config.yaml
normalize_top_k: true
seq_len: 1024
dataset: "wikipedia_en"
Below are experts of layer 5 (counted from 0) of a mixture-of-experts language model. Rows are named router (the router's row for the expert), up (a neuron's input weights, with its number) and show model dimensions 128-191. Each number is 500 + 40 x the weight over its row's rms, rounded and kept within 0 to 999. Numbers have three digits each.
After each expert's rows: a language model's description of what the expert responds to. This comes from a sample of Wikipedia text that the model never trained on.

# expert 54
router:511491542427454434509553506505523510427534493543434485536447503445549504509434490467474526517506485526527496520467524569563558551483504476499507495512527487515538488533477475507500522476493476
up0:467515481508446355489478550470473510512391518474516449479471539499510451483529503488483507520529521475534495514516464479451589512516540520470509498452469485538525513464382414493485463495543514
up1:451491466493537470396481519504472573498546505525492466507442449550522552520425495505493465508518510539524510413481533476505594598540497421515534551474544446540484470527480515492531451508495536
up2:468547563450564406525485531566432437467478519461515425517524465580574562546510499491520537515456476472600532489451545479462515463463476519502560504563492478492492441504475481526542481491561526
up3:505467544470504550493504545542453452455576507518526466475539510433551572472522461543459514645557499461525559524467552520512544507493539572542496493474504450466449472496549507465492492525463488
up4:538492480517542495565511463504474483491428521472425546455518501585489434461481470466460537432541532543509574497566522464592513451465510481497491501468479488457516464501523561513414571519463515
up5:469458529480410486538533517473471533491497514494451457531487516524441485503470502528419496522609493498496493457471493505452570474511509478464510464453510500530485474503495577538538484543493512
up6:489501559477489489563484550522499494504511488476534504510543515500559478473486459465450448506488462509483472528509501532600427460468472556511522495525430508506530436494533538472547420502510460
up7:548462543471437535494505556453553532493491518463452499549488531450519570512458442491471518527418451521449471521524533547497492563488396510519495454542490535509497457472469480519468513497529473
up8:515536523496570454494489455599530443525423484564533457492489409486478515524566494385504528486463554445495509531483492503584538498528493502496509489517567460472526489485467515472490526479541445
up9:492505544469550479542586512433438508424508478464515449454399478443434486489563510469535499542502477443501531483477462486443531505533562476534479463460569460594551476521494482505569493532588550
up10:507505501395539510505450549532470460534520481542564490534561480502475500448498495560573524536478479563475512469454495495487490456447512569514522496539542481521459468513386536519559512521491443
up11:491496519548514494496557489550503559456516435568480515503401462523483542544469526411524505560542466510605538531571486448488483490546486496461523453460516457505481470553509505480437485463480547
up12:473532542505488400511526576513578564449521489506484521473514517508537509504437497513539471486592529458511498445440497532554492525459467473467488477518458513470598478473504487482447520486505459
up13:554519541502515463487545437500473481526475502452533461470467557494491468485520490443455513565501462544553528516426479497553459511506497524504568530511542506497483500594431476566458462529543510
up14:466539492429479445580536510464453529437495571518482454462411474465462524497425462494460461520573530477559528408491539494449498487532505527575466397472491408504467473512514539457463505467498506
up15:486438460460472511469537537480532503497520620491516461466498461509434434474452518483525445482474548463595490506437474554555474530485442480445436502465427415435566473456480507472486476456495457
up16:516567462438557512501515553458554461491563458477515464449425567426468484488507558475533544472528493436564561493544479543522457530446470519436450454533487428472562429528540450487482457503591472
up17:535463533502480474479524529510457460489515548531507426416490463464481509563454495524519565469414471477578599441480453537471518490461495538467479519562494442542437556467474536483505514461445495
up18:528570505426461389507459479569538532460503513489469483431452473416531435548459489567501475482511534500503513515483482499500553504510427546512435557617522469505528504457500529464452544503504586
up19:467426474483516513562488551468461503569565482499469553502476512485478511544363485482481453509539444477450574493469470508569553475485506503523546460516457450437515492483531523503543557568474492
up20:536457492488478489517510508492488467505467523488474505425533520502558443515570527499522496515520465529581471517466489456491489571455510484530515457516516520535515494523538467509474559483503506
up21:487506474532475505530536499483554453449491513456573505481557516499487496505470544505530485434490605541605459464576474446568520443521484545517488557482550427402470466501520501474533466446458519
up22:508470470524467471519477550526466460492485573519514464519468463476510484543531548517460548573558510494433536522503522504509479454527503469443492473524542502479569506533430472495506482492537488
up23:469541544421453495480521436520465530516502543538506551537474523476541478470452493516530522485572481511518552512515473416479484484516550516509524515454521443456490557571378490521451428554465562
up24:488450502460442456497550474590446499502520511489553454478467466511525540453459533542509506514478548486495572430529528567572610572481505512522551505488460524456527525561535470448518438523519532
up25:478514446501505420500462475562458525543516575509431488529534529566473525510489520461542501511497513485544539503549532513498514551543565529538495552498459456512544522536523497541543464465487523
up26:531471498472504429541562533520539474525479518521487494526475476523512494484576504521583483507534459533498491523537441437518491502456506522491510475503446484509523439564501490531458498451544473
up27:530504556416377436539541564473477553566467538557488478496530515492522479542532513512451450521520560493530602488499509558445483527401452543508494543513464444454510467512479507436540487475495495
up28:500458483478475413537533489562457506514539489525492554517456438501529543471506482469450582544552491516492535392498623441496452489532466434536535521434502525486524425496527431462472501472502503
up29:469494472505512421482573507515541484460563542480528510465467508489480546516510513549444466410522525471488455528424507481570509531480467557477514458542492482470477479489455516452500467527516539
up30:423497507477509520506561491475518502509513575510447469544526546471446536534416535384494525469505489474554560450477581515528541467480497484519531518541525488488533475492480487461543521521473521
up31:474461532506384504527540548486522402472430542487493546475480519482438467512559501479484605521551553495530504443484571443541465473458540512492524442496428436527458488461486514486533526528467527
Periods, closing quotes, paragraph breaks and heading ends at the end of clauses, plus connectives such as however, though and which.

# expert 33
router:512506537462514470415497530489498512458507522511523485469458498564539511521491430499493536466427497573500466467510525489516487524433505490437504518490492504508528463497540550491505533452487522
up0:541535530517536456463485523436473520525585443509486484561422452506536486465472435471522485502507458502464477467400555531504492540519468530497466452504481466448529463541515504492508540560548539
up1:502514512484547597485481568516535449503473427572537459464445509487527528496516586488497420473537523518498550531490442455478482526535543424457497569471533485486392506586517543501477520462476458
up2:469573536485526526488532511507435531446525469517529413500456492525480509473503437520536490498578561498524530480508468498540561435510471467486534532423456491574510473537442547518487481478503546
up3:477456520548486509506481459500539552516488536533482415506470498437550478529585435484549550441583421476579548516505517501477460480445491534477484491493483523485520451564527500485504514487474498
up4:477505561547488459470573502511477535485447509538499518513527496498516501515486491496524529446475458542443481483501522469536501495446453524455459457549506543503492502486537533544456514466398465
up5:467414530462579570465539536541540574567488476427508507522497463518522549508435442458547481502511469501518510497495468526524519483520531484469473595473486514524524476534502459521487554506472535
up6:507487455513465525537449469400509538484509480501518387465490454438456475546474527473374462525544542523555498528423513492530462476483513460464524454560470538435465526465498551496496453560591481
up7:508469520509497509498509468475519519584442517442494504426568506478504593532515512494457520573503498495512539558510488484533457502457514422494537470471530512557501439577489450497481499460554420
up8:556554444507458534505523486546519500572505520533514527474401532503565552549519451471484526512527507521524490501470494447460549478567511422470470454559503485527474439502499475536550445528553467
up9:521484517505590449516459464520486548553469492489481495517489531584498488492524430463476500410480445495477467479477577462544509513466438473491472512382544423527500507471465505481496485475521504
up10:480506602614488517464511546507500539444510512562483466543429509460557508499571434498516432467478512458492476536491549491528515520525460503458532456568517462474501449485536546528483510499528461
up11:523452534474507454494559527459464440501543517479524545513529577489496523514529435488470524537455521498500482517431504510522508492503567519507516491549487500493472466518581524532519452511516450
up12:472562489438471454478537453529517500551459532521546511472528459536473482599520468456548520462479496521528540520454531490514472508406527453417496498629506514500465470491466473486538510509570477
up13:491481533456547498495480527444425480484455428491498471529496545515458518491527476489516545547487536579456498497476491551515488541509528477470561461504475474491410557524484503495578515452525409
up14:577569556462483516511429491483502634546483488523509539474488506509483499574522465440489531490548529500506554496546506510583541476558535489475591453415519455467460474429473502513533570501478440
up15:540431563517465523482504494560523540443538495480479540514518512522470519469572415536495603425445517567542520496445479510537507466483572494476543494491450430501496459494497525526471519509473504
up16:578480493455445542561535536478533500515441538557454546519424529504504523438501486411491554419453526494574563488430505491561458449498439505474530468518533416457530457517540483514503447488516485
up17:591509473505461586578414465475571512501471412468479502526489528434472502563470476518459487444437480525470504538486484449512506508492537464559500472544491436446457543446529447532600459551520464
up18:530568572511479477506471500463540519472465505488447484469491507472543499508558515485533580554443430521423475557511505515539496564523515563440499522496467451500501440481513560504489541447527489
up19:411456471475524480494480524415537474534548480521616495549465539454506475511493505536574545521507479515488486499411457472505500504522505519474484515475464459458507467488516482551456536554503459
up20:514515511460563435518516563456485580449570530497481543527441481529569495488458461578463507510447478477513546518453543430492462436527504511445571593533514441532508498502535484474449447506437528
up21:454473568474522455505543554530574434536450497473565524453503505483513495424491443506491499481476524467514521531472445534443464466522475510494546551426519461491460451454497602412533464478531545
up22:545572509505566470524477494488513539510481545573510477499496475547550534479532442508496505485440540507540494472483498464514523467475442508573424532460485511532471496501492509519516497560521500
up23:514440580470532449482447543467499507478548541588565476466442514541509518413592459440529533455530461447518522513463520495600483460486522511458507517548461509528458468587485512501492526559478547
up24:593534516479482400470557586483457491448457517491581501494517457582459583501524488500476570497428561497489523509495513498506459467523502484507510552536445484490568480540533563566508466498521517
up25:519428539550508502402505515490476469564558513523479546500503477451546586445528491473529540544479439522495527524476552555501517565517513515514584503472553475403496492520497529448507503487458483
up26:545447532490481476540512507485507574489502523551462538516476563544569464472490525490526512530493463505492504502446518503529518483479458550447520448530513404517501466544494441509502469464504466
up27:435579522523545454486490481476506459506486471486512522505464505569470537470476501453436551520518562486541512500399501510547511511426426492431511423503469464527482480509514481472481453500561414
up28:498569498457460494403532579522504465500502496537554441477468505454480469531501510445581544474504444502482587512543606446584565472492533497417450489479477507534527442544510494547438531607532513
up29:488487456465478499512464537566480539546539557472567481516558505462552497513470489495522461495542552504491478445446513510548545513503488511611516493468638539538525520570493567520479497476528538
up30:487591518501515537529537493478422504534496566502478504504511496501527523506473565389563504537537487507497519495479602461507482551528519514437502392467501513461487506485482566409538479548518462
up31:432512621515532438426500511402590511519530470502459504475536559541527455495499506511566509468474467512475442532550472438509495452570512453443464532452465536460477508529449487515490479519564519
Colons, semicolons, periods, list hyphens and table pipes ending units, plus sentence-opening adverbials such as However, After, During, Following.

# expert 28
router:491441502503508525500521515541526465569557542463476538504486468483468457473483499462493477547527508534478539479481488478515556482541490561491516571550466508402534479461494487538533555441527565
up0:526458500445490460502513510515598486511506492443495561480508573473501517530525510388533535543510471568468453456501534444592595510501527450525474455439454481484523520438508463489478456528509484
up1:501456483472521474490518504534565465476479522449519532493473525528484480500512453547514519606489480548452475418501553520503542491504570586519466564447488516636493452457445471473496469528479486
up2:515472487507501544505454468469404504477484546577501502512514562480483420507443477453462501454435528542475502439446509518497526476533492500495459585459498549473561490508515488486478465490493507
up3:425457454460494359501519472519569469475541514499540476538503539485525519454513502523493490460516519509444462488544517479559527509458505538525513490490486557481488452487536522529466538562557562
up4:568494502503451585460494498516461548507510493436439512488454531473445395496484490534542550514486509519538529502484459440492505439535583512500493457493505481478491425550504456507478524472484483
up5:450543539489494507530506518481540503451440550497459557501462518505477435542470438538519544553438429512614468511435501510504520548459478555493524539568535517468543501503498516549492504514505492
up6:500498550427570538450523451500540487528543496493512613462573461517500552438533487464476538474517410466567472495477511505545489506531493506462452523498513406509441523428482532507510476458516475
up7:577492499474503445568497450527472472528503463482571535538569430492461427499512446401535511593549472499488474465438453499526551488424521552469456507533460520403558497415495448540514508463517531
up8:381514515487533492495466460460531424469532489521456549473510478566526507424519520457452504531465425500442528489565529450513490473473519569444540482500499482512500502504510564525566483506487562
up9:491538577444488453512496544476483545525479485455546529458444572544458526452520460440504505489494483446488485519448580489520481541525550474461508544561476480493535472523593440449490524523542422
up10:578514492432419523523494495551569449494583517473588488449512491487493559540520424472536551480465484551557529508426516507478484452398525561496555513505449476449528448441502403491467540497508484
up11:473472474496419437504535529498545466520544527532531514562481481488508453438520497442540492500494425440504539541446444479575505489550562528460537477492516521432491508580453467565585645589549432
up12:470522525485467530538498519479472529423524507498522510491478509515509480398560447503510427504520447499472585532477513491458509469507537449473515556530505490512466469559514561486527535444588481
up13:497502475550537520518501448482473455533523505493571444533534518530468462477470486433432552489494432503505502526458477541449511460402525447457504515557545468485491498479459480486574477501538524
up14:481422522523543524464514543504494511511486467462576473497514409473528465463485496435521528527456582422488543534544522458498477533554558560455495490508537477462476489442535479521519502536535571
up15:479458516439440502502579476480534562497535416489498493513522533459485488441541492465477518430532494492490474463485539480455468531505524465458472496540503513493496498507529449547554590443579510
up16:419604522525460514516476473428495492538488473445551582457593510507517489526455566506449496484495546558522562508564498499478457533488472461476461542495456474460489466498504483491461520438455436
up17:531466498475466489509561522497503454454453435430531472551570525513418483484508516478512513498482475531476457518515545550452524491420476583400530563519487556509554461462483480495479579489436479
up18:598571484514445528526521540529495452516549472415565524490414500521496492500544523542440516476562474553480540519521469469475452497516540504508475556473519490510514501495514468543498500504517507
up19:478494578459543530483541490453489472511536440481516454492468524502478492500512453426533505468496484605486482395529538527531462528550501556473535520517569539516497506496526544446469553541527500
up20:488553496454524548512535476486549573509513481466558502515477474460462466505491498500486508542485480470404469522464556485461480522477590501489438506551535498450507506499557540536514474526525464
up21:409447545526475512515435509498445471525524477406460493560466483503480469527375475513503473467522606523478481516477482559573492446507521517514494468458497443478552351491545535457473462510425496
up22:495473479432477574422576548470484511492545457445481519475470529496384475489511511495553480426484535445535514484477469432504565451472565490504540446573425447525474528521520454557494486557598430
up23:472520542511528475600476469567546537555519462522481566466478481536482533512541434452533490435440568466499533597458493452459484500482547509587537500534412507523591527495489460545494544547495516
up24:522475491480488448496570521482502510504459454451593511468528490502481455474470537485444493493458493550566455513471503511468457559544526556442530539440565462567473573532511512443477449514496434
up25:497576527474475462501503517502526512450504472458510514526460485456492508524475520518539469456548523485512478519513538506498496517526508534548498520482510567569514511484511481512527464549494514
up26:506547504561510444495524534455423458452451472543510507458502472371505455520442443490453483484520533533515562545517518477543465510475479530524481591541502516477499493435524534456440525455538442
up27:437507491564515535484492475551512523424548468543449518499539528467439486488557465480499526456473444509541492501435479456447545490457545582424592568517416482508454508427467488497497575478546466
up28:448576538493519442482510571494403519489508493594479492479455495490533538439540548508471477412505576480550475462529470453531492409541576567540453529508534509536497441508511495509450434506437531
up29:483556505461524515439497449419506528487561507498464528562492513424524536470451412456433514544543496451452504536456557510512532439463561488473566566505554430473553475579469478481472491508578537
up30:514495462603553437475543443459505462526509450472489489538535532459470486483456473455485496489586518452543548470475508467492555595560558485549482529546524467536509552529451459505525530488541555
up31:525536492516503489502468547543513479513481486369570485504522510566464494472491479496480532524450459488466463576454506543461514537529505445478466506523457507506473496497491450536537449472488484
First cell words in sports and election tables after a pipe, such as Home, Party, GK, FW, Best, and digits.

# expert 40
router:528495539454528471434490508493540398512527551498488445544476459492454428475477474476527490497463433461514473477455478513586583499496537461476515478490518498529518504519468503549507495482514478
up0:458512496457579464529545491554551576507485488463532523507514480528447508473566551480531471455457527431472508518439467478469478438561503508515465555551522512521510519530487502530537457499442511
up1:580462517513507525531511510528506504517516517431458524450519526506492463482468539474522449498515461495507552533537475505469518483508472481537516501437531514501493539526532520492465534539479456
up2:455496503454500426503529506554410555459555478559490495509444503446510525518497448485486429482540513456435503470569491490489499439491539595408419556522462472475560457512437517500414512463455426
up3:450510437517468489471447489496412563427474487501475502497548505515500517524487529459462458488473476425447487497497513527440442502508557438467471534511510487522467518447478562495579584505540498
up4:426497483501473544513453525490451487428495483521455457583475447485542499457469523476536444505571540489460563536451445417466531503534532494521465426483539513523475483535496492502467483500421466
up5:499477530503480465512444474482463503538393441473471505588553469527560502435539573445514455484456501483495521521422536510508416508483508513427475404502538491464542488458482469459563533492486439
up6:456484553482502474459495579444513502534564503514430444490487550551474535465479508478522575544540430505490487544503471518464550503502477605566513489502459443502500507549497539572499503426492550
up7:479443507561459459474532524588476462574489544507441546493464460524466498458477497471573501540530453437463433535513524472448479406489546572494499484564473472481466508502498480483578539509509532
up8:498538497537466460520457537498432482473501521512559423512509505451525488449454491529512531455482535505518554464501532539502536442519516486525459617507587511476457453468492522486511464528522497
up9:547429558471526504471505506475517473543595514479487462485436490478484467442504463494461520541509462505414524472469469414504493602476458527496473497393546509576490474578523438471475488451602516
up10:490447426467604474474417467598469548582513465547551476500471457463557531523535473508514510502536501514451503481487473456423426472476524494442585534495510588568488491504485492497495528495509448
up11:427454489473512507456486572526474510512511525407498520512517453554550546510447492480506503436435532501468542522493488490479534464493583483427503523491502495528501461514480466541542515536486521
up12:470448447484541488497569505469457550440487514471456486463508491486492458492510545523531461494510499499472505533548540545563509495538536555539507577420556490515585436486502545517457509448495584
up13:495434538473549465413554498526521458439451496503478514509492479573518463517568540460526480512503501549571466519510477479576440486483486454450568483518499502489439536563449456486569536497466420
up14:522537529442476474547516523544503483527547546549486477519450562518511449505476447489512461463411440480570501514459500519570439431547489490532492485559444457528541522441488549473411543522480545
up15:523402524456496454534531490531540489426412485527501493464520512493477471422526540459512544502470472542574510552460462468529443573428476543503556487472514512464471448504500451511507523515471496
up16:513466470490591484508460452455524557505496536530508531471484572494489428570518504475451523483508530454580566444505544528485451462504459525510490463615494489504476464556449469464586473484440527
up17:475473444513484483499580561556390547469454538495497375476504458575489445516540476513469477493515520477569485493429544473491491513543566515512474534531524418527472521454517504583492472478493519
up18:466542496536504464428521535493551495546491511488515542512556525473494438474539471438454520494553526427512461525464485492531540490491422511418553504554563414534510440567535494480546413532506452
up19:474544486474549451500457497496482576523529481569465438485480457489558497487451512559542406500485527495544508550468379540523497509473434443404519514626469478516558599550458482473460511488543466
up20:530505533490531504449563495581423494526491632539490434506526555477476511510508547491491566472527433450470430520451465519530534500492523501491507463541477449480481435438493519575572510519530510
up21:495559498496475469555497498520458484462472513525507543569452536490481548508534522504505527441450506454508543489459491546452503488466437469537430513541483521399595473537577513483433578473497563
up22:510486502480507492406499449445513546490451463526519553524476471561452497504467510496457530484509493581527477552509447491521479507501539485499475493419465450497402451484524481524513615488453479
up23:481492540472505490448477507475505513486486557519464481484424503463543540401454547507547502538466418506441408451466465554485492456518481515539590443484554511519525483541537518514471537507434508
up24:563491434459540501475544438573589567486503517472458495522497458522513525536440461513446464463494486477519561415386456489510514558503547441531445528483513436429522524547506496470578473473477471
up25:601521499525546501468569551528469476541418542512484503513452512451488483515476482553513471496473499511499540501513429522553500566544520524434501495484441493471472479507538529518496565531562460
up26:524380529459505515504515505492428500521497553477526512457469586535564441525410457542557549483522468507486475465415478489564464596528500471486490472550472500491411393487493528478501539537555429
up27:511446508478452447454485516503481542453524547585519537567473413490446486473560488459585492435473492361528503475537513450480503498522454469458488510507564498459499449474442498513501436530477500
up28:505464518481439460464527559461558496536519554485521418477509483520504485466456489537537484498505487451539373553519564539508476487508532556442511477453550554555606582558529511530471479450532538
up29:454530478487525523501480486479456462514422552508528469499506531451529489480504500552517462495533457449539499520536510533561579528479513536479604603542580557508509485537477536537478492538456452
up30:479506527474452557429444567476452462434529521594534527582509487474430428563455534500504578499493524517488572463430524462525468467493542501507497527515501472533502459558504544556490562566481530
up31:532496520573442502441493546475548522509551524537544457554443543518485492514559552476421471528530486499459451450498556506504508513465562433467507501485497508508462392516466431515527501514513509
Periods ending sentences or abbreviations before The or He, plus US state and place names and name endings like Texas, -uela.

# expert 29
router:442478488497520464518497484501543452488493493564518496545433545531497479546517453516498536480503428466544488399530594518538463493494496501500596518514503546456434426542567476505490487421497499
up0:465483456513460464460550479501439499486542471554573573468530452432402462441498492493529468478527425520516454531442466558548489475486508447451579462481461549472462506500534521456574514524557484
up1:446525518563543501545445487530448408496496496508513463467475469506507529509512528522519611556484490480561561481505502503491504499491500519500493555494483512478463566486542525441482468437542495
up2:453536485470484516416469494515503422525474436498533519520460476549493461485515562421496446502510413508441502470561444432455438418496558514469520511525468532490463489477504506459566554512515409
up3:534468632502539571478549555567465507456491429570550543525506460490506518540493536486452501510544514456476589395505512520455489510488490457433469514491490464509469514481494504525518475485526510
up4:465484480492526465564491612539543519469470438474529476519538507496530470533511524505490486514457458520489452452449526457490551526536457498515480499434490501520542501500524493476524494513468499
up5:499506439521583462521547481493473445589534542507547525503591532512462507496486489475560505504510467482533441505519429504510504525584466530494476541502559501505477462543538515495462487498465484
up6:432465509506541529489497476503490500430478515471437489459524426452491477529529480431431527490530473464495539525469505480526505511467474463517554496480541530454421507463491503508558484568503482
up7:508475510532471517445510529454509580473477486503538501451411481404520495488451481532471452538506432402435504478447539482520499495553503510474458421441520524383534464501506468552475536578417495
up8:449541460495436393589490443490470507553521485422573495529456479500487576485462517431453501483459544478522614499434473499452465481543542571476489383540482525492511524555476463534490480493488457
up9:505512492500473464567500519501529561499480554480508533489538591489494535463433541466527505573461470489547445436454565510540462463477523517491499478497440541491583439382482420492584431513527534
up10:444426448548536514576506499519530475505507520476601521487440510523477533512482410545505595538500485464509526421469532508508485495511492459555545460522507487485575515488499606559490464501497526
up11:565459544531464436487502513512431480478458513543554465457374502550521527477510507482469553521534545496532480525542504488481537576497503475520524485529461518481556612481584464495539516531538486
up12:540440442511476536522478532462458453496483500465424511535581486539489495528449495465531477539513510472470595436483492484527462479505477432521541542503478498437542517504567552464517550487499493
up13:602502576490505511498526464509499512565500513505414473411456478515503488579434479503531509509479475498533420451532462485494509438553505473477402516486522499528524497489504493467509474471463497
up14:465529467482458473467493561516492574535368440497511474486584552540484501556604452460477606489467497452467518485371504531492498488457444551529535485508517418557558489447519473486523504550533484
up15:454506485420521452437535595519447547479579512536503471579517470495503526480509465468472517498496484498519462469483536551586484446423475486481530475511497482442523477361503550529490522508488516
up16:530446508517512546559500498468488511500526419509468555454543503394514473514465498424573557478469504506483511521486487491480509574500495438517462509524476459510492498530484461455483466522492507
up17:575561466549561460497523474499448559476487545564521479557395530516479451577471436463539523467427518491514451450539466450574528578490524477507469487455485483481485498503591492533536492475501473
up18:495482493495489518475561521560441491492457493561509461490501430540475507485433623437482500450509500555484517438466488495568484549516520517482557474533497498541473499445526510509470484524479454
up19:541598506418527479494540553500512537573583484555500463526523529482532478430554453500520530491427495563486505438518523499575451571481530571440427603469476444485536436498481492468515520458479502
up20:482476418521526516624451417527499562503548523536495535410474461496499431493483489465531466514488557574555592551526540478536563528548514568528509497486489396527499490502530556442478496547470506
up21:503498451500494456510422560457502533490521460506512550544544445583438476526552494477452520397459576430511468505523464501572513545503513454496510488441455449439399498532491480519510472498451523
up22:443491498539544527555482495509540540471420535528462514523445516516432543477509469529511468426585513484519577470518469463442536491455499512471550502489489502444491475486486527539503477475503480
up23:545527496486484457511539390465496508523409460490533490498448541454481469491488522417527436485472523412464457405441547498581509523508528515489589505490522450481517472500517526492544493497525451
up24:507538502494456458548441612499483478473475483510511481503516501536420506509523527458469508496458582432453460536593563444496464452478513443483519506539484550472510457498458550500477574518579483
up25:532573491529526493507498526490513453520529498522467459458513530504443510524603477477497476446505468512566492529581504411476522490495506560573554482470482499574469456526579491476520465429448433
up26:506437460463508528539512490507435494501482473559488594488478545516447525515461452451470485482473488427507512461450450432494475560584501487553479490498501470496484491371468517521478455541564461
up27:471525498584481447465516510528512485462516448518477485512462547517543465470485510437520530512471509470465534504553449601449441482489472509513389565483512458531482442482492504480526490518567466
up28:510446426510491442420527488511508496432468568498518524539542548575500471552522518518471436518501477552460455465399476448492549471516515481450451503450489535535462444562465433500492475547477494
up29:518511572475611548457583506418526433470489540475487550482471473479458585520483459500477426533439451468542542525503529541508538503503472497473554486542500457488474423504525554562581536471509456
up30:447461498473491513511491441497455457481474480470533514490512493537528455564525523451463486508523462571560441528463494502508511509535483518478466534565495504571493549505479473452581503467521492
up31:524439547444535518472540430510522464428504373431485552515495590528501508483579497405570442526459514497510568468552520529485456481498504545497536515566497509452543462476492542482483397554561572
Table pipes, list dashes, colons, commas and linking words such as by, with, according to, while, because that begin phrases.

# expert 48
router:507475584475530498519518530487479527489518537615461438513439550490550469468552472505577464470474433473543542397526456492510478448504518525470522518533497491545552491484520490501462485431466546
up0:564533504540499462537547536529514474498580491488572484390443509454492463516528426416443435469512456516492552522536486458533451420534536532505488531516538408474490492472493532514473492473532517
up1:400526542484481587471511580474500544478462426499531535520496473455530509515440522480474521495488486522462584428477349499520513488438481450489482501480555503425493491492506512573512468567522554
up2:510551521513501500473457479456525507538467500506506531495431516455499465450477441404468485391437528535463501523484477513487467499526505509487473538503496506536554475542507487499510462508504463
up3:513507499533482529527423529449478418499515487557493495566436512488464522463493469421535453469472474419502530419544516561551491484398450453415484556511496486423486532480503482485520537509491479
up4:513492456471497473495492508488479548475453567462545515526445524477429492491605459486539533523443478543571435535524503508520441455574514481536581473486525443471519506484502449535479486486475462
up5:473492569472553428547511521470466511552429469547530428500480429558537514550512474436515417493500541496529572458538473569530542435459481530507471475515551423493518499482570446493456493512455528
up6:425513545477531520493493569457499600495485416508553520504424465518418525493519495421495424470492472510432505489502519509505544489514481611441472451542537495474530491557518561461475510498575462
up7:459508528450473503540509549516434527487514525502479525477486536452449531515420481472496548531509431500507496526513516573539474517516533519449518513554529501454485502534484506493485473542483483
up8:477512461503576555552581520458573498530491530487507497450528499445411473457468473469473501530433522478530492497565511485479495434577482517512522541492570461416550498500465542574512488450400488
up9:467486452492531504536581535515513520575518438479506481553467505466474564527446550462502514500516545474561534463514530533477556510409502505402442527510520508533552494384433542485514519450596539
up10:472556527483515521491467571588479481495472456491510496495535528582424535451485477476482518436508489567522474445423435495556439510500455583499490489508527568499508502447492577507514475417456532
up11:519570482543471540582451493520492512479468493510512462595513518490528472489565530495470467543504579443524521474511434500472554503488391544524490541518469530466505470523443489449498376514478517
up12:484526594586497515523544523494486492515477559494512525490526526445532522484465483462528448527474495507545478513521457495524580476481487493517543515547500480499421474442495519545470447516531534
up13:550484485448495440514516508571536516537455442473524505520564524455458473468544520520514536481487538497555498466404506523510521508473512534490539523471502524480536509535510525426497508494513426
up14:511496516536542462550552511581539449538488376490456508464450553449549511600440484475500520435441517493421516455586516515497518456439429482458482452506529489519541566443501564499444470508467463
up15:445467529481514483502448457531464459466490507492555552487465508509551473444502527517579486534474484469414437506534502419429510538476523513389489494424496496513472421503526525488482517541439475
up16:477475502522518491514499464524472579450492526476458484473497468507530500486519459456457570573548541486534485539527497509499509521494546476511503492525485462458479546500549507449529473528510503
up17:436468442436510475450481512555371482477580507644461473494476532483529456496515515418494488459481437471514463448479432462532510559562509540415467496491550507452501549452520473542538497483562486
up18:513532490514493449495430449512483457474472493483543544523565499469433431474605530485541399597521584429550459544598470500537562520539496469470554532516525583462532466463483543419452504526517482
up19:455505451439506512553470527535537536536527468522482532468458433529517438443497494504619502428491511503582498490428503491479507536565505494539473455417469535506590537543503539491484477464495522
up20:527612527433511494475535525552540552562472510471463504550484534481534484541500487444442520504446480510533583477506445484538492476480482530521536543551587444524452529470533502534557434511497556
up21:522497449529465496540449519528515436445413564443564504486477471462482467503500510434570473461481510477542517507528432490493457539538562471514422536503538532498434534451451520481509498471465486
up22:532480509444545538468489537540503484466496496526511525530471489477518499537486471463445471483538564497568468476508485553519477551539462521500543521468575490473474538451515559508483428472459511
up23:518477529530581445490478519390536550524536459487480550490434511529439523540493513462469488475487406571468469491519483514463456472532522393480474498454442517507498476523481483515511548484523551
up24:480502584561545524567530458487453556461476522480479499493441423480523565427485490440505415466462488480471518526544497582489482524532456483481512481539529515438530486462501471480528478564508443
up25:552465590420459509480589550464486474510453504555448450497510524538526461500502470464530471437479544499466493513552509490532500454516431521462507432474548508552528424551578473529536476508458560
up26:506513493465496482448587530477496478527481512563475506478527481469507529461497539448483490517523484502581561493528602455550455479448466496448518521457478455549485485489510521469530513495529446
up27:481531504501460491391526556474483455526461487499532507479494520586510491485476482422498471551408481557491490544509552490525544463416583436518506443560449461557590487467493534508504530490481485
up28:500535508496502492506499461564452487534449472508527524504523520512496458473565522392470501502552503437524514507515508524461445491494534511484556466547514472505508451526559502498558474481471516
up29:518441502513480497533460543493519521511480446516474575587488458507565501489482448484542497541457511502519438487470479525503514546510510535509521554576404444508507507510509510458562494506468478
up30:485489518516492537511540542447528466526527452494484535503487499504582465444489495411469546481542437558473489442499512567504489474487469502488558497554502519507514507586460426535440523474546533
up31:553457544502520502512571519505516546491462571479535467544583520455538485523467488448450494510523565466489497537487449577442633438390427525524502442500548553490504491437508479529490455546566547
Dashes opening later infobox lines after a line break, table pipes and semicolons, plus and or as joining names.